Weights of a small mixture-of-experts language model, trained from scratch on English Wikipedia: 64 experts in each of 7 layers.
Below are experts of layer 5 (counted from 0) of a mixture-of-experts language model. Rows are named down (a neuron's output weights, with its number) and show model dimensions 0-223. Each number is 500 + 50 x the weight over its row's rms, rounded and kept within 0 to 999. Numbers have three digits each.
Before each expert's rows: a language model's description of what the expert responds to. This comes from a sample of Wikipedia text that the model never trained on.

# expert 17
Description: Forms of be (was, is, were, are, been) and as, when, became after a subject, as in there are, is as follows, was born.
down1:611588501411531449492462588527537507572479468443475491473475608577474441530478591454383413453402531453560423467444509512479480491466544432481555526465467457499487470454538516422613531482481394466487581481538430489479425575477462528573514513516521613504501469562511453420483521473527510527442562517464443506474462530544495474502539608501454471518484431528543526446536525491473530501479497449506457515464483438598394499522569465482436474482479445489512551508419520446601399463553532448568399484539480513444451520516457569496513507451497496538537618510436561514462536417525472466499435564553478543490586507448553470505488555508403452464516530528485418495497493443325424440502
down2:515511509567519452424442478544570562495511504560547471490555493428506492518424449465550581466429610433542507542523526514495499418517490593465511490543482422447573556383552467520488483512547485493551585509549493466470458495582489547603505566399432455572523540524486501514519498478528585493485430530453535500436445398348538470564549460431598539523422524507487506493451474531470487437562547530577460499463498477526503581494500442441455495484525515494481510527478432481452588526526522576489493498589521441484508414470442389464424524468389498491561480536485586528557505564568635448562504532522508550540485473538492489537515577545531611420485513534508541410468610512556481383492

# expert 12
Description: Quantifier and comparative words after an article or preposition, such as other, more, most, many, both, several, often before than or of.
down3:496518459483619562545508471455526545494524490387447565573537398467430488444491445509524589456514485481488463431580507497435509528435552519583529486543410552508496475494500522421440560530491524513470501595527379547511534463543422611480415532528556446589499468576442453463502469519431500548548437511500456483459529520508460559468480495540521514464454504489563478443518405514546504485434574503508463540498464521478492473539452445497657510529450579459506448461435527539531526562507542531441435452553631537589520448481436505538417426504461506448448445409607570396567545588517519494433502406461543519507488539498505571465551435410507474426444507449535508561547535520534483580544
down4:478486455431519542600533499444506451518546531528507448542451471467491497469522414511487459496441506535417457404525589528438558496522470498493510471549508542575600562529629525589530574525459529441505606437556530503612448491526430560533486504542547468490486510514426553549573485468537556524446405485397506571540466574512541515565450379554472488574451535496498538397436545409482428491426609556507574509475494515508462579484484555538515494540509479542431510418525435597510535550491578542502545464459406458563468523477489604466444521435548548572567525497551480452480553500565496413496488371501400492532473502454563515562484521535451456454479500487499559450417456467497467463437

# expert 16
Description: Pipe characters between table cells, mostly after dates, numbers or percentages, plus semicolons and dashes in lists, e.g. "(#78002197) |".
down0:499526511516499550514520614455636515418541530453475531498572520392460562458551493467525468529525473491517485457474629419537529585483456420541474495379495529536502570557587541477505525513453480513526562587487471586423426436555482586471524553480502483519420501479453496477529368512503428514510502464517513545506554487458502535493477485462521564442503529477561503574550452537491420501543525417489482529484407533550473502588465500441523429470488467433376506462496545410403572536487458569482499447561599431438480552453467455466457548552483588519538457515504552400486537466536448472527439479584517580407509524482495464569505595484426577480605582529527463523491387483506533505491
down1:526553510526514519470501560450566412429590467442584511566469614474417528470469577478520426536469468465502453495501460487505552448526358446584406565526473563516467365489512459442484508432485403487422602479528514552494531426456482513538468452488483564462371564478538459575504529470507506447502544541547543470580520549481575579622583543505589456532455539412386533517576489473504542492493502568534539462506480550505480534482451526537507458441548420397410507518520483586595538530467493449522416539459497519500457512503573483537532604543492510474559477506417450455547552492485458497539474488514520412466506525564560506473521510484572533498571554575529517474504466549473557608506

# expert 44
Description: Suffix pieces that end words, mostly adjective and adverb endings, such as -ly, -ful, -ical, -able, -ity, -ry, -ile.
down0:404503495459459467486452522518505433561558478459522494548544540536411430457507402518429525558583506548504519451461400509601540406478542435593452524517568476515470574509508397573537473502560498540464538564440485476523490526477508509569455506517576508500559517531432453454497446480583518574537494482423415443530430473491591451491490462484582513511567429469482492569525524499464559615508532549591577586387533512545502488479436492444487514549464452459454405374568427503569496470504611468507542553532463537485431533511402461467497486596443518455430477540482444492551483494508552500414492432395531545498471566582482559521462533481493548479455501457546553459554412521456600516545
down1:451563473464566607571513572477488529512477449532545477629393544485485485543548441550581571513430484534438493450551445617479497497460530525417478466563517524567456517487481526497558524462451492478409567507408489529456489523599472456487537501535494542532499479513559535498502507546439519532386481492511451506528539411471556487466386524536548472527465425558454510522521505380544500472470489454532563548599412499507477517500518541474493487514500511553505506486590491600466578527529480412444622487477600489530485527564464424480513481497453570361448609483534658525484502467586552502562541491528442508506454518525524539624482560464527483454447533442545547567426583493545509526471

# expert 51
Description: Regnal numerals and titles in history texts, e.g. Napoleon III, Justinian I, World War I, General, King, bishop, Ottoman.
down1:459468495503569579451462490481510451466462488480515524485506472559531522502547505503529511520389420531501418534397461534510530574474423508457499611506465454554527503489493537504501495420494582515510489434604471516523528509501499506410394565542467492481483554576541498535471539486457464507516578509429426541508581436528540421539561529476516559487533508578445579440495514544546592461490452509458467556433553463495476524550511389491532459563414621445390556496501475436550468519509496549411476532545507487531401478588598455502514558540502559448509543597561472475488458550441419446494575572598467577441535397543591480469536470608541443491487488346494565456529504470511445443494
down2:493411389530483528601522554450539465457448495480524473535588446591496448489557551517462518557471518527487445453428491547483424551456426518486572470506575538546569470437530550435497462450513529500468467355463442536411579557530368505579554539513498530582512554478549491456560486527563463456500453493531524549499432483523479477552475560522503479478544508455521555471524397502459490578446501422541415499626467489498475461460526516484412462467533580514494502484426555540490496586447495500585461415487583522463481522491466538477535437418401506541515583499553439382412547598578443450535524485465473524519433506477443514532543548431428566446607488430463450515431517478554455471490

# expert 60
Description: Common English male first names beginning a person's name in lists, headings and tables, such as John, George, William, David.
down1:532503522482526536473575495513507457429627491571419486517390631507478561464514483528522521376519453589520489545506502455537546477470531463471483528510425520492472501489438377538503302539482419491509548464467472505576542470520551560548444495407426452526472494453479526585459542528537487522507541429563465565546536468535461474480467513482518501475452498523498481442448565391468405514490521426484499518541460413511521524602467503514504532541545451578475418463573561463510507514473489480538513443424513633534562488537557503498448507497432526594429449447497455607528580519513453464507512477508520624571464502500486440544531535479503535569543624481554559507581495469533390473462
down2:495566540369489498480475514472526553472467466502526590487611551419474512488528515557534431496549461446525488508556581546491546496524490525548575411524457493582546482407481517411471430478454539540545494381517429515485549462466537549528480494506485447564546594463574503490566581501498460496538518590502436544578395484380601488517476487518477468385555544519495463425446472516454498510593400459485458517445377534463408514447530497502492466460553516467509525438464525471425472474440484459452440557514428550593503585467523461597480409504493495439560483479479398435471528505519606546471584508398489486572585456431454511474475462476541551458426482555507522514478545444537553464487

# expert 28
Description: Short word pieces inside ordinary English words after a first syllable, e.g. pl-ag-ued, skirm-ish, ol-ig-osaccharides, smel-ter.
down0:487532513575624616556468533649516496509625534494519568440447495538468452459496584570458466502528500548476458578437400507477512413548498521472473440512475608474467576509559528538515491592483537444497450512446386536503471509490489519446498346428523528479446504543497527553498456560469491486554445466502481540456539489514449572510470440503441405478467504433524398574515408434454604529481411510475481461451456650518520501466539535467441491468545540473522479509519489520530376582533519538540471448487468495485526499512518531509464541617492485594429461455592498432563542449484573499543440556515528480489504506642484545482582511554511479508518503475447505602493471494501506490487
down1:436558423533474487500437457380457530485428551445524488486549603488504464540496558445500490437509472489541574547488537504459472514333366547489496475471470531484545498456484529504492530602492525482511531555514505395456485566520512457487451530450494317537542500433466463500532525495586554382465461454471485480476439500445490518450484575479512540485531538501506545568462488510490477487482416471492462557389562584462540489431466433574382537563517527562476508522536527509546606442502479482424539486460483547480586552495532570521459431485419472406560580488470590450523504582486562372569499477607404500438563541524501511489528450497511422468492481482472458480521450515455431519548

# expert 14
Description: Place names and common English surnames, often after New, South or a first name, such as London, York, California, Smith.
down2:496586442516470503407504474529494564463448523471489408508576521490430433418442579487521464520537452486443396473482486511460495584550465417501476379418419456615597568418436524502495472557451585486518518561530564463424549558446448492496490438584492529408466426516449487513528465356494534546482556557484498551511528496479531534473482562433540516465556497475468506489550502423505425483477452465473524510592470483501495453493561510531464461538540562495494441563606537549573489563492494505458473373490579566528491572462467468455534574420586511443419599540538457448520608442570557462484471598446504538566476495573533518480442457530466486446540489517494510487527558516515501398549
down3:479494473521486523588526544438522463464501426561539430502488504615507491502460600595485524497512511494501520455422489573563529614464497498451492515560535505529487459597565510484536545484503388448527501528411473480559517466422477527573571440493431597453519456539424511489521396454452420528560515581447437516466506516503559562550478482451459541548463531405512539499464503433440411542505426552486557493443506542589512560589463470492522506506483530421405469470473517494443477475462497529607504483507565538471342542486454419510491461537499481431567440593576473480636512475536473411529510486514534572494535504563529361605479518579491517553552517499539438478435435550537496459491

# expert 33
Description: Inner word pieces after a first letter or prefix in Latinate words, e.g. imp-oss-ibility, imp-act, sup-ers-eding, ject, press.
down0:521441519540553564564551492530466483580551552560522495460561448510539473499524430457496426613555502551451513493590553497592530475502491544613501553488493568662546556452515495474474370530460509546523501537508499485526556512410495529516530489526521529466514386531577485609461484456562509557542482524482487466508525528485531539558413524491572573543441460495471519547535540405483531521514503469472454487531404506489511497533426501474510530437529455542567464577444471477470449446535439428556434444363439484548514419487469524535536592484590491530549528499524500548603468445581576521576497475448522481549537524552532550530505576522550494593547559606364535508460455375501510466451
down1:506426465480436441462460537452474512549475486576492462464519510387426515593520493404474589500552499345519458467496483536432485462446593488490527508516480559433481560509505471480500524605464477477520575452568520517521424474568607534497612509467516560450532573488436407549500518515470411500542441422563483442464500398508477545472491453540487601488480549477437518566533509469449575436469532470453489539547490463510501449543467561498484495549564446532571472518442516530433551405499496500479434533505464472507496499454521484527537541528412496534425529528553516450550479558514518572567563458388563488548559463400469600534454460481672515520582579557433486421577554476485526458545